{"hidden_act": "swiglu", "norm": "rmsnorm", "batch_tokens": 65536, "train_tokens": 339800000}
Below are experts of layer 6 (counted from 0) of a mixture-of-experts language model. Rows are named router (the router's row for the expert), gate (a neuron's input weights, with its number), up (a neuron's input weights, with its number) and show model dimensions 0-191. Each number is 128 + 24 x the weight over its row's rms, rounded and kept within 0 to 255. Numbers have three digits each.
After each expert's rows: "mostly gets" lists some tokens that are sent to it at least half of the time. This comes from a sample of Wikipedia text that the model never trained on.

# expert 11
router:101144151117102161146096159104104097113124109157147159157117109141110140138134130145105147135108147151163121122147141174104110098144133152146149153157154165097114154127143106137139120133106131145121150106109114159175163100090109078150096109163083092132155154138152094089107140111143162094164123119124132166137155162088160162162116122105097093119108141143100169115101100143129130104170113153154138104136157146099118160103132104103136180100096097141156129145107110139116131105094161143105146137117116115170171160145123102143151167163156097123101110152098153117125158147142150122
gate5:182126125168121084164098158098094118103168155148151154159150125106124112131122131123134090121089125121113157118144124135141101101096081140152104130089075091126160134163118107152151106131129093171092116112104140114124125145129119148164133084152114137108155156143153119158146117113130123162113102128122186182137092162117116082131106074157120118089109145051150113122121112119102140166100124105114114104167137127119095145122135151109126133153136142113130128141084106137136126157077122136111113121117117143146096118080130100140144090114129112139128135131117110095076144127138148137
up5:110124111140136128134109088139127128151125087128116144145130120124131144082133132092114110117105076153156135175102139123163099120117132112129160170146114112129131121111134122145145131095148114116124137153117117122123151152121125089091111164113140141098148063114104181147155195152094135131136152171113114136146143122157138136142093116104106126109068106093142182107112105118133125094120115146131137147171150137127105058079077139122102122109103127143087112100157095109176129105129143169118120118147080118105139121154149107108135140142158125097103128088179126163122161122148118126
gate6:103100155112152178145090111115127152141130142120153141124158132096131121095117126117098108130144107123106127132123161147096129112138106152124159123142145166157131121111117103127136150145111114195071118119106137141140153156176159117103109138067140088136109138120100134086129104096153115154106129085155148117108134180163113153098126138117134121119131133130094099111156113128145063137093141166131132129180109106100148116109098093098132075168157137139184117103142154155091098121167151151138124141129126144127135122120123141073118098121124127093134089138095147105141085149137156151
up6:149127175156140172150112111084097172159148127106107133104132144111079132123113111113081127130136171111126116140132116085146145120115138176147136160114127151126125110132124112133127120149116129138113106094105131112138071131085133091166143116115157131162134135103097193134151109097098106190142112139148160146160123134128147094157106119116106124141114144129105112145123161088163109128134116142158156104142094128101089124140128105173119124103145103093119120124143149114084091137129110187097115151179116126139125109077108178148100090100125138099125108097123098113150136165114119119
gate7:099124116101098120154129113125119145156175170114166108134139117132138176155145162124115155127133113141088113132189110164151114152166143131156120125104156148137095120115109072115126121135103146125103119074095158147092112111131097112163149164134106154134102119089115119145102142143090116163103137102113130144121142145143143154117097159116110124119137130120130117121165081115126128143085134170154118152145126122106116101087130156105089098113161140135125101129102101125126119158099108105123138148143115178128137082095121117192073154142148095113139159082125153106093112157078129148
up7:126110108138145088134143121142112130151138107122143132125055103137121126159117101136062116086123152132091114159132160126133135134124154097133138117106145135125141139097122106147111157131097094150115152074096130127141122174113116128149128173123069124143111100145120150139147132159117173094131168077064123116135148128169194141121146129180096125124102152082108108142092120116109099128107113130110120162157122125116095108092116156113156170149140156111107113137123107135168142123107122151138139111144131151129141114152127083145090124100096076125139167107147157136156142153106140108
gate8:119149132066158152128185123094123116163134081103108157164169137152128184114117106129166116105159142124163158137118139168155152114110105117133138101150152094109133107153136145152125115160134076103175136123042148160084113154140147114079105127118126149142124130106142161153133115118171099112112141133119111122138157141102150152117141133190086104137114137126143115133149148095123132117158119137141139111117156090138148118134141105134139147070143132124108144105096122166114149164114155141116151119157121117125088125139165132144123133119145119118139144098140127102173143108084124086
up8:119109149153116100123092131070125140148136133102176064080135094148134099088165057122124160114087095154097097147138138123102110166150111136121130116154073173123129148092129109116127167127124150111113138136146116131155125116099119123138119138157086129152143094109147189142118106132166118132097093148138116143081117113144146089134115146104177130134183103135106130133142143110133135101154121138150168130117134130136145134106130131100120096118107108166159171117134179075122089155130132130096126133110114136149111153132137127083137096143147167107130147140136120104129133153138153151
gate9:137141146089106121124149158119167115167119155105188148113169115146131106147110111145109122124179137116146137150089150148138109185172107190130159135136091149105138126162121113133141117097173103109110111160086095087133125123121094152115142114103124121117158129136119123117109115138156118110147096077107117119136121081124162122113159110152120127179085133155136126110150144128127124151145148113156120101126129133118121080161129138136151142154146153100132126118093104127113203126109121159105133109169125151123166104121120124169141077132160134110108119145156091174139102116112097170
up9:156122158140114101155153078136086158143102131176159142105112115100124116127092122163145119147155152110128143082131143109153119162108156109063121145133150125126110099147159101152113105142120106106125123109086129133092106138130179129112144134098097135151117126148132168128100087113136106125116077150160134118151140097121120141106117134092155103116149197077144147126089132158165111083133106155150139133137081173113089179165094162151129120118124135138115131135103107137127153125141136130142140147108146125128134119082134177150136105103148118142099104151164107153146137110140179131
mostly gets: " Win", " Dan", " Ed", " Tre", " magnetic", " Os"

# expert 4
router:113161152085127131102105145118106100123096121137158134163146119117125122107120133149108148152126121072134107151144153154122122107150105139139133150181142158132106085153109105147129108177168126148105170112048132166134158102108132135125134120110142080102107179104144089108102139127171115080189132140100110152137175147125148161164097123123128103086112144130125121120112116142141151113147115147125148130111156175097108131107167134145158167095102096101146144149138102152100106144095129147087149144132108117152139110106135118136147139121138122071104126110122140115157164162130147112
gate4:152122120097130111148117106076124152129129108126152146139132132125153097082162111122114163118087103168142138168095107133132111093125112137107149156148156097157140126164130110132174129129136098162165150113123118131139121139171158129150146130135155072122115162080147121115085158100128117093153138152147135086120130148125080142179097128143111146108104137109140179130144134172140107123123149134107118156182172166150073148123149151154106118123156159121152157097117085104136133113124129161119139147139131145099101130125103144121099126150140116088075140113119116104129118138088173083
up4:124148143172141124171126149134088133150145151131089101108145097150126147136129135114140113118142115111114138112141079112118130165150092151159145133122120149111157154132099129138121134151112115111133101096188136204098184086115122127122092134115135171116117125148166128156134112169109138126091156115119123106192095117147146141105128125129138089148118095112096145125125139071120096169124100171117121081148136102109171109139162085135153135134126156128153124144110120128159123164095092102168124107116072116140166106134102143126129116161153132158155136097126108140172127116144112106
gate5:188120138153149089182124145103118130101157135158124140138112117144112104149114157155135100100128105088136166113124119114142102087121095122170114148085125140141151110118184112122149122120079130157095146080123129142118122161137161175129126095132144113064128165138145132124132105132119118153128130108134178148159117134135151098122117092145099124104114167116138101089108099121108154122143141103108119138124121126117075149079101169084138136146125165118130124124092122121132132131061158150078134135113128119174132127080105116115146103123165157130128085111126115098082127110130129148
up5:117139105161144153147102099119113105125126097101136152164110134118105144107123113102126151132103106129152151126096152132149122146081165140149161152125126136140124167148098098114113171141119129111136165159134116116126141117094137091079106154122143162105148100099131185173125148152093137147143127131082098090150158121136130157140103113112144142112071081079103145140100110157142109093104154143130106170130131141109090062094097123164109131107111128161094138092165152119189119138117107168109138118124099119131133141160140107131122111129135129102093164097157108121112141140130161163
gate6:124117136126198134150111103112148113156148088109149181115146127115116116125109130135101092159143158130127093171121173129093184116127151117102129143137125203146143126142160097103103188154141131123079123142083101143122121154171153152113141104100149112138128135134113134112151144127132166128106132100117158132092149141161129144145130126119151121123159141107117106133177152111137111099121163147162116138134140109099082130161132120152142084163122161117143150097149155143128088137091160137125141148155114191120142107099114118102141094112121127105106095130137106114115087147112161169
up6:172131124158136124158129129104119106101129088094136157126138138111093139130132135130149107170116146138135104178112135110122173087073142148134097149119111154114105132147129086132099112162112125122159087103096102144173095137111128092149133112124142162175132112132107163114131124137128126142143120151165153149114151148136137086169114086109123163139114151119086152162151098066137092120150124174159130142128100092125092125183133116176117131136144134122093110117137134117124130127117142161124112149184135139155101113103170161103134060100098128122116099089143115128112156101136139144
gate7:083153135119119089143086093173150119136170175107140149132157108158103144152151149125122160106127135092124114125163127150122103173121116111138103099120149144133094111090078062084124132140100118111145110114102167097135111069115155109142138139119105148162125117145124137150114114119115129158161162137109115150176100149172130109113102142148151126128132120120139152093151108103129104111116140164148119140133140124113142123114171175080102124123165155146144152157127087120160117115088095115107128146163121145129130118098136098138103167109137102151124179119189146125104112126093141143
up7:127117121138142131116113143128124126158182113126116103135104130170129124087130096136074132105154169113090094152195144120111120116100165128152119140116112147112135149102145124137121144129071109155116105089125112161140111183123097123159138177123087129119117118128141164151137142177124159145155116126110151128160131107136190096130146105144144166144094154117101121117092116151143120085095138140142111127166115124136124117109148176079118154184121099112101143164131148149140110125083152150131137121179154133123138180127127100080106112135104134132115121106145132181145112149103127123
gate8:135166088081135144134135140127121144104145112157085116135170139101148143123108094129138098126095104108118139110110123113158134069104107137137122122133089135123123086140128137117128141128126061147150113113079145165107100112159142113081130148151115146150116119074146146163127112128173106119130149076132125139139135167138150136125136129151140074132121131115129087131163095121102157129113140102136144110110114076125146140140157127169139096089129081138136162130089122186159142118080176137114147112127118089127102142125139120140113173099123090117156127081142107160138136131072105116
up8:132107144160122121130123084093116123122114112108148087112107106142117137140188071101129158133148152143120109147119134147093113144145076141117097099129096167115136158133120146105174163139131137089087126100143162142139150141109147098134108141135113108139127144131145124098085133121129113094116101205112108119090137105126137126121131127124130179134140107129124141146105182135158112121115096136148122136127098134127115123075128139091096094104131122137124145133126150059149075151148066113104144148179132165149112126135151143109117147148151176102124113145154107145153087170114150113
mostly gets: "==", "===", " ==", " ===", "====", ".\""

# expert 6
router:103146155124109155144084158116098093115124099162147166150106116131110144135119141143107152141108149151163115112142142156106110105150138151154160156154148173109111146137151109132133127123103136144118161117110111159166165096097107084151094107160083097144145153131155091093100145101132163100167134122131134158144150157092158157162125124096099093113103149144112153113114106136124125104180107147160131110132158141097113154112133095110137177104093099150166129155095106137113133100097149139111147139128114109161169165143127097153153165165162102123100105154097151124124156154142156121
gate25:160132120106123100116120106086107096142153100140118125136112112115147121069157131142164122131121153129133112127100114132102175134133123112106115085076102138133176112102122134100122065093135115147121134136091150079147138104091143140144130133142142162141169173084194069140113098093137125152153140099100124136123109093112122132123148120106151159157146115112131114146145136098127112123169113148156099107145156141116103115143152095106082122070123154127114095109101118113114125121090075138135153124135158120153127115151132130101102122165155130134133109136136091090087136093165125094
up25:153119119157139123119175107131165102131140095114115120112150120124150087131147161132105101129086113142162121155130130149114110112110140167109134159109164131139094111143140126150145138121111165091155072177133109086111118104185163104130100120097157130147105143175103169092144161100091110135142123137112138140133136068134125145083145116131098092172095165120127129086154100149099134115114124136147116096124138076130155155151111160136142100180104111114136142126148134092113157121151136148122102133155063141119117146117074157144125109137118155141117169102130130118130135153112135094
gate26:116204127135141108145118135099129095178157104131138152117119105141115115159073086098112139113131114090148118108127143161151135119161166159143133123093125123139097123129112121120100098111120161095087155135099127128100134141163159152128164104123158071105120159127144125123142113121113114129131105128126097108156114133106113148117080113153162097142122128107119131142157093115138126122104097159128188120112119146122107125134155149125109108122131155113162154075119120145084144125111117119130140106105145128083134147112193153156113143155070105081069072116146153118119125119091122113
up26:113173180144122113141092121105111128110154126121112147142129150095101097121148124093079159126121102061118087126152150119139130103166159143115146115137149108080139107156127130183115166139126153134130115145151130122104089171138117140115128131126082142082136182123116129101183115149168121137164107147106132118137163124144138134111122114130131197177137146100116136135135119137087121157145128104129176153175137146127133158146167109123124167145127113129116125122134131120123106082171104118112150128110096121128145100126132127137064136116086113151137142104152149090120163161171124134
gate27:106135149098158163146120121103106105141145163124164072133128121098139113132168092135131115077157128154089083116140127143136170055146146143131086114130178146108121139145156123150106118139143118140105116117140153148128134103131150102151140125118102084168087176122124146125113156157072102141112126157112108100129096114061166140081138122134154111137140158126122133105185134126136141139152116126160175138128150101102114168111158100105143182131106126093080147158132158109136139123142132119117128154111124153092098108093104117112090125114120143135137120143124116146130148170117125117
up27:081159106140090109123158179104095128126134177135102150150144139147131160132109106114100178130175139125134115147083114123178165164109068150120113108127172122129142144133151159152150149132102136093143104101145152112126132197113111150133111141147072105119136169150104124155134134154109120128107138135127116138149159143120122124098151113180171191107096121149114139091173102114127159137144115130121102159140135113079125169122100117136137126108115117110140135179103146125119079137144140154153146147135125147144125166132129093133095109126156127146125109157135151176143136122121151143
gate28:131108144111149145144109095093129102126113110123124116133125118106094141128149175151137150166134150112129128162106144120118146148121134144131160145112118166099195155103130139140168104141149161131125110142095148117158102075152107109104083116160153115111150122104159085121121122132143084138106167161141108105163146161164106117119105156136154098122153121126152153086133100117119100122138136138153123093126124108125159133141112076117153093080184093149113095138163123133129119165145170122158119085119141132180104152100108104100124101163132146128151089140158102113152069139162119118
up28:151117147180153153122162140143108138137142119137092108090108127133063156176162135146091127120155176181094107121163126104114120107158111147117141091109148153106156146091128110134148114123145110128138130135094152146127119116116102168124083151140150130142141103095104119121138138118087125149142114142121097100163129116104132139139068117093104121138116163129136146133157107129105146135185136110114115136104133132134093144113098114133105088114140127163165131094187176105167170095156129151160086094088095089134140162115141121091145131106137143117125109152129157153123085121118146114
gate29:132103095094148106139103128113141159097114116120133156098113139131126117126134146084107143202116147163130122119083170107136099106106141143110119143150108147142152144093106109092131140116154153127110142137137127146176110091147174146117148125100164089107108113168112134149077140092117101127159122127117103169185141108149142084150146114143164151178120146123086099084126095139091111085145124144145116128160121107086128166123104110114143125102164129125151112112162136115159131122134085125111124103066108137150082139089121116178125100116117131144126121124158091114127100123132126132
up29:135136133125182096124156060138140126101080124139141116131112125129161117125134144127137169133125127167127160166121143141116108148133167143147112128141136164158128123102139142131134098126131119113146150138135154157139125090142087111101133123116140102097132115085125174170101148144100116125129139119137106124163120157174132158112097143143127091178106118140105149098155103101159099105143120149136136069177109145179117143072118137128098153145164110116141129094101124120140158137139182132078108112093102106133130101162098119114129152108151097118170127096148082166140084120142105167
mostly gets: " There", " we", " However", " this", " you", " ..."

# expert 9
router:097150156119095159151104155108101093110128114164152160156109116140116150138135131134107141135108139147161118126147142155102111101141136151152161157155136170110120143133142100128140121138100130140115151122107114158177156097100110087147098113153085096135159162137155096094106150103137155098175130113123138157141156153097162164157113126088098086119095150145104152112119102160133134092175106151147140103142156142101115163102134105107134178117091099154152140163096111143119139108097154126110138143122106117170166156149126103144146171174156095128110105150096161123132161151135153118
gate0:142166128125174112158153124103133135126101119100138130109109075105108140093141115151162123112088147159172100141118121096163147093120123118120083131096173139095122108115125146095128101176136133093130098098150126171142167132141148027124141125149094095076132153103159160114158145146114123129108137149145114110122137155150111119133109111151134142128092137142128130142158123114132166174117125119125126121127131120162116136113122132094105121104090090118118164145158165097128137135091104123132138106145129130107107106160140098154198139118140161143133157173141104136128177123102153121
up0:097108110178082131070097147142135147145124138148154135091114113123134143125123142150125142145132161150145135155104090130143175135159110157120165114116161124128106100120118119167052128114136170174141132146117113097118093132146097163140117091079153090081132156150114098135127115153089128131124142111115126128130133089118190159154151134130122095113138096133139127145138089157135123126151123113144140132126122171139113148156155111112126126141179175136102070102093101151104153115137140122122168152140121149141114112140088161098135075137170143136142137090144144146149139114126149159
gate1:114144148109095161133094103084137171109120090149146077139131159161093165178115113130145101117136153141172114112173160139096173151119160084146099145134124173132075165106139109114090121143154133088136153148131110129135111128141116128186131133145117122108137132167126148126122117134149151118142119173112090135148136096134119139115117139129112154142074134151111151104124111080100150134112179155140114145129109155203095146128138141123111121115150126123129138118105101102135161124124104132116119117146122158129157065124143196115137158163106126140137096121140161133117121158121118151
up1:118143091107164108136165149097150136111102092128147104147112153135115144177162119122181072083105123114138162123129152142146148163093086126101102141130154151131137163142117132109089110097111126146092136159093116115115183153129144105121164173108118099120098141115111096180119103090117111114108113145162133155099146118108157176135117086116110133101146126147098105125136099141112120088098132131106118155097142124128067108134093160154122128163118142118147130136106137164145128150148133114136110102134111142136109107088135156160126148122132159117117112177131139141146152179106185107
gate2:128135144124132158143133090134138137158146142158140072101157105154169124093107121133150117164127119134101098131162095115165171124117125073147144125139187134157124153127137129080114126145142181120158088154104125134117115122102139153143102110132148123174141135111079102103121138124106111096144142146125153124126132137133133107151111136104121174123116135106099133104099114115146084115135154159123097137106124118131128174139122140160034169124100134140095127119159111083163109084080124071125134159110097117130118133153152123109154121145116109110107131130114133103120077153103159152
up2:133107096132167103132151145147109111126145111083129142122161160125112121111152152120126125116096103128144093172133180120143112137128101150125139132172088150117136135110149132119106103151150125148175090175141143156123113093124091115142113141127154080121093127127126147127110136134116105133149144102147146117125152110131127124111126124160149119104158130138153103165129123177122176130086113129122196120127133155117119105109149177143115154139101099195132146137111122119068157131102130160151143135154169137114123157076146122087157126118153182122133123128095104147142175181180143151
gate3:113100121158092135167151143129122145161119139174111123109114124161138143157113105136131125157102120144152166156182141084091124129108130120120057145143129131154117146118148137125135102150083106122132112171051092083179175195116156139138137140135073153132099091127129173128143145129115124133170123153157103139094126115110165168115126134115139125146126115121094137129111105107137132093152115165127130117104154111155129144103141115145074144142107121144135118175146132156105139113138139121137143131128082177156103159106137139130100135130144121102121150161111125115140126153102086101
up3:145104157065128141103116166114099134109168132120127113143070155136133144153156132132156157143160078094104130118176108115099131162141122065114162147136138118111123134132140116122116104128121121109134121155111116135127104113091122145140112104135116164111100099125134153162127116101146166113121121181112172121122175103157176122114101120137106130103174110148098139118175085147138115106147107168090159162104135165120125143097129161103134152133097102170140137134154132132131130143133103140131121087085139118088108117142123128140119123104160125143145162132107144165165141050103118148
gate4:158107106124078099155080119100101161122135124087182139130121113126143112074182103138090124118119081157106110139119142146125094098148109174113148186096136112173159151178129114079150119156152092133152117101111132105142136128124145136124142146112125076143128134120169150158064118126178111081122138148153131094164143123164123106151140138126120137112118137090104140146142163121117131107142122116104150144188145128144107154166144130150098124086158147119138128112126120119132161110134119131117142154147112121100114128089094148151117112125120128118101137175112141152128117149121166108
up4:134128123144162128167138106156102100149120141164129148140095121159177180171152154102149111151128133127129132117165085081124112133099114138135143126143129128122148116136129125112143156159139124139124080121129168156150175120088149142117081134122134159165118140119158126085160136126112107142109148100134103100180093092160138134121121186131106118153107124099113133123153135119157119143122102128096156072130147133161134122091134108128189136115119140127122151137107119106142120111110096083169087129130075112148145084122117098126108108178120145135161147075116088133155105141168109111
mostly gets: " footballer", " large", " songs", " original", " vocals", " singer"

# expert 14
router:100146162129099152146100149114107100113122108162153157152112115128113144141128129136111152140104147156171120114136137155104106097141141147158163152152149161101104155129142100136143123127102131144118158113109120163165160098095100079152101108162087096144155155132155091081109139110135167091163132118128137153139142153094152158156121123091104087107104149142114162116113106144131130108167116141159131100134160140105119160106137103106137183107088090146168135155105104139113143100098165141111144136125117109169170164150128099152160160167161098129101109148095143116123161143137156124
gate1:106110116099142140154099112125158137123113065170156066138119116149104164115110084148150086142152129142136127143153157132095131141119144061151100145111137183165115156106134126162108110132157139108138162140122121155066109115126095134143122125164141153081124109111137163097115112117132159142144134174138087151168138113138129116141152115146131157147110114183068149129146125095120168140109148151116103115124134114151098148111139136118104102121136144119129157117133111084141143107123117160171143125144115169147156063142156165147131153168127115139130148110129151131139132162142122159
up1:123161098127134097134171167099150137088094089139115128155097150136131133164168118142165088100100127129131149128114133146134140157079100168115123129122162118133129170123127137134106113118091124136103110147106129104125195147135150126135167175138118097131130154124114096157061105105113128109091125131119119161091162101126130175120135081174079114113154136128090131169150114163149117099128131119123120136125130117139075117141095164156138147143098119138161139107108129162144123149126126099156078117126099109112125129110143131115118106121148152126120169138106139140088138187139185129
gate2:114140133113114180145123084149124156152144148156150088110163089142171152108131142113121148092175113127099104118150126112147171147148110077137156110140166157154131134117160126111117143102114180106179122210081120113129141136125130162131123102145153102096136155118103081090121157122143106133103124141130146153126100122119144113153147139085117141126125134099123101131127110110134136132129111115134113147101130130118167150128136126136071186092117141069125122121153093129127142086111123091142159125127134110103136135124156112114128137115085107114092181141104084120140098125093117162
up2:122090122117140095122092109095154149140089126119112168150146166083125130139130143091134145111107108129163088162137182104135152112125144105113178131133148125150162107122099094151096091127121116158181095146157121146151122123126103142111123138120118071131125115138105099105117145118123098146112154103136156126129108118189137127103153148107129141097139139106169078140142126159091160104113095116114192129103178103102127099111138147114105120158106156118123148123127136139115165135084137125145133130164158115119139127071160126113148091124120170133166133132109113131137165135165167173
gate3:139121103148095120157151167114151125137121102148117127129109079119144116119111127123151128132135153125127156192210138094131141086120133119109070125148132111134119137136131141143135148119104111134093115176097125068180151177098120137135099137132077143133136143127138153107107157140096132140173106125140118126076103135129156143162158148140127145192117105150121159114119157117102146076158096167127099101140166082161137135113103134152124121081154099139130146156121134137110091102151147113124097126104132166137131124110113141129098120163138121137137161161113119149144113171137120094
up3:148116155076131171107113130123128117097148098109134117114105162133140129183147127113123154143128094092109129131106157129087114143113117121139108147102152139108133106101129141136130151099127130098131126132113115137095131094089108113131119123150158091130094097086103151144140087143132109124095093147092178112131167120136162089142100077139089092088152141135102131112161104120144117141142087157112173147119100170112129147088117145123127143158138109164137133145130117111116106153166123140127149087131136125057128123145142151129129088052178122108158121125124143148117142059130145129
gate4:163088148112105092114117116117080161115144113076164084105149114145125122084138139126108157107143123171128123181112139107142083130139125137124157157097160103172133128107111136117164100130144103148145121117128122163138121135129147146155177163116118102167100139124151173147063134092121144121150147128135107126129143133157110100156118120144120140119147139084134155103111162162125124126125144136128117170167140107127134190140132147178081154137145127117141154130117092101111108118113145155092182139159113134103098170083111159148122139121157159096122158140103164133123127133118167111
up4:150168171148157105161138103162091119128109113166134129155127136159140165124139136141146111149115129095131130103126041095158159150109124140128131148129112115142163119152088117144128133149132122131166074106187154172124157119132110139117078114130142177127131152150166134112152139130111096129128158144149110143179124090112128136087127116123136105144099130106082122140163145105158086131141130163139122108141146128130138125070132090150179103120122136146141142116141143151119116144111107093177119139087085123140165120108121123111127101165147128142118170095104085115149098105129116148
gate5:176151144147161096143107189115093126094158128120146115174097129107123090119129162136129089135091133106093137132129119125127119090106102115167111124108074110120160122148130100115165135117109115167108145105121160108164134159114172146168111119112136125123133145122172149116145112128112147173109117170119172144096116171153129089155113090148137166117099123079127108130104144146137152142112130140114137128164145131159113116110138145110105098126124166113155164139091115134163144133055121143093114100112142155138116102089152078132158127120146132136139122112122084103094136110164132110
up5:108116110166098132128119127138177126160132125093115151128132132134131137079111121119104121145121079155165165163119098122147097114105153146148142152137128158115118167111104126119116153106147138107106151157157115111110126117123085107110106189095154127133154096150105167141153163152104161142113166138143113097167157119153116144141076130113139094120089120115128152083114134165144113114102119159140081124145134116097105104098099138101113103128093119162121116113157092110146132109122140162140133086170072085112144117119148088147123133086163132095070126104152139132093150116153123150
mostly gets: " sports", "born", " attended", "2005", "ˈ", " Haleakala"

# expert 0
router:098147135140125147145090175117098109112127104139151149159105079129147147121125113153099112121075133144161098121138126149115113106121150166128167154148159166115125155129114115139135130127112135139125153116108119163156156099095102075154089122167091094133150141140151096094101151125150156115155157106108113148115168149087146145146136125110093082109103152142131146117096114143110140110170113139151129111128159145098143143113163119115130213114101105176153124148087106132131142098103134140109159135120094127161163163123156101155151153161144111121114096152098148097135164150140153108
gate5:178135144143159098114130133118107112115163138135145146183078118118127106133123186111131080152067109096088132137131128106109138111120111109154131136113094131126172132122117131089151112103085132178103128131098148094115123162115164140152130112120158160087169158141146125167137126117135110144134119114139192140139133175131137130145113084138128142112107136090153101153127130100123143124121109127125147115140123106122096152103110154111131105132130157137139123128115108125138149156061106135136099104094130107199127123103125118116175092130136137125119155102111117072051132105145138136
up5:137130101149126134126141134132119115136119108100116140162101091100128157119075128122098096154066088154156126162104135154177099122107142147148151121109131111153135131130129101140101139109134120098110133167135086117114119129098103075100115169119183136115128121130109173155146186170107173101140148149123113133129141116082132106140086154112152107087072120105130146111112121101137105105125124142118091153167122103130101108087080163152118134109122121184086109094138126100168135134117106158118144085116092105097151123143137114143126126107138126095111121122158103127115144101168137141
gate6:135124110141139171115096114112161134145144120138166139140160113119113125103128116139119128109131132188090103134141178157109177129104105148096135126151116189167139132127116109133115146139134080173075126104070078162122144132130142144148101104126142151124129143145084117131158128126130143184096116109164179143100155182170088124151153174119139134101158170102100101115166118149110125124123124139124135118174127121093116114149141123097128126147159141133138128124168144162091113114147140143145134153159104127122127135116106141115120078116194117111101099089104135129133114110117132143
up6:137128107162120167126137087104088149149129114113127161142112129117072102161150134140107110120113152105142113147114102093124171123162134161137098164125113153146124122139092150105143135119106094125100088065152144150128096152098127123156130145138147109139104145116126139119146078149093106174167101153133121157113130113133109116152108096100128139130094113122133139145106103099166130105148141174139167147141079111127085174180142120164136152133121091115094105107152143091095115121117119161138121130166143099162107112121120158175133151091152150108148093093121097131123170161136131156
gate7:134099124141112118149123119155132182100152139114149131135161138160106187174139136156129113138127159105091105158146100175113100142180104123172116120125149134155114126098122098074151128152086109125142114118103135130108110080136117133150134148141094133104114122079108102138091153129134147164146163098091121116161124153151157126113140127134141112145133094114101150121155096136147104147108104159170156177151151118097170127123115139108104127134161167175156132115091103105134110163116118108098117134149091131110119111108094122164079153127151124138168150113149168131104145160095156132
up7:114081112144126114135142115152165129164147113128145116170160140125149157136154098136083126108128145131098104148130150101112120136129112125131097124137092114131158168064144103151144164145092096136139126090136167212163097140150090110147168178100099115135112110129119182132149095118093140128139157121118144114140141105147143132151108152112124122117097151116126136113101140108129120067096126143147121156142129140120115120078112157110149155131108145137091102170098137107145126122100134166134125076130121107152138126133092104123130105159077127112125161071146131117109133187113133127
gate8:161209125065173165111186131112118161116179101127087137130153102140168113162130143137154086100147136116133155111112143112173143088100132128163125154151139160117139076143127136142129113160139112109126123121067162167118109121113084130091117157133154124140125108108156133141150121126164116151159145121113103128130094144112133140147104136202122122176116153106151126169138116143124156157130135143127113107138096083168137129134160123112134125125150157144116148122128123141116143129100136135119112083156071096119112141116122109127142142111148115130147151121132154155127164124094118101
up8:151080115138123123153097091097156153159122108117181058101166137130068132092122076109126167089133131135092079125122149141116101125141108121119093138113076158081142163092144137102153179120118135116121128137139155132141123158128151080169134136121092121140140129120135183103072116116158109100108128179130122119097109103132165126166145139086165161120138118145145155124115137123161123109131101125135132151112112141117129139121112135139096123110141128142162149116104133109158101127151117075125117132129165146146104150160137123085160132168115142106133127138125097137146133156114160124
gate9:124158161106102149114175165142176103154102171136140128098134098115170104170122082135137095116149141118128127136108134104111125146149114161147158154154081144129134112174118120147136103095147120110088138108060116113129147132118123111102145123097114135179155107113111114124144139141159092105095136100112091094107095089125169154118165136128089150148110150122163145140143122129106131175109131089156152089126111132125107106146123105096130095136139155124104129107125105119094176171094108154117121094150119143144138101100102113160148099087157126115128123134144128153130110101114113186
up9:165120161136119119156143100149069166116097124183169151130115127127145128122114138099106110158175117107140153092154150102138120175105118131067142152071107130160086100097141103090128126129157114111128107118110077126106117139133144137101121141113143144117106125138127146104138112095129158125114083124151162127118149102097123168120108122133156057145135148101110136107084098140152136119155132144139133100106093179116104186171094137140113112102131122127147119112132119147157107092136129133152146135146172132108119135131156186125110114131111075137140122149146107131141095130140164145
mostly gets: " University", " States", " British", " USA", " California", " International"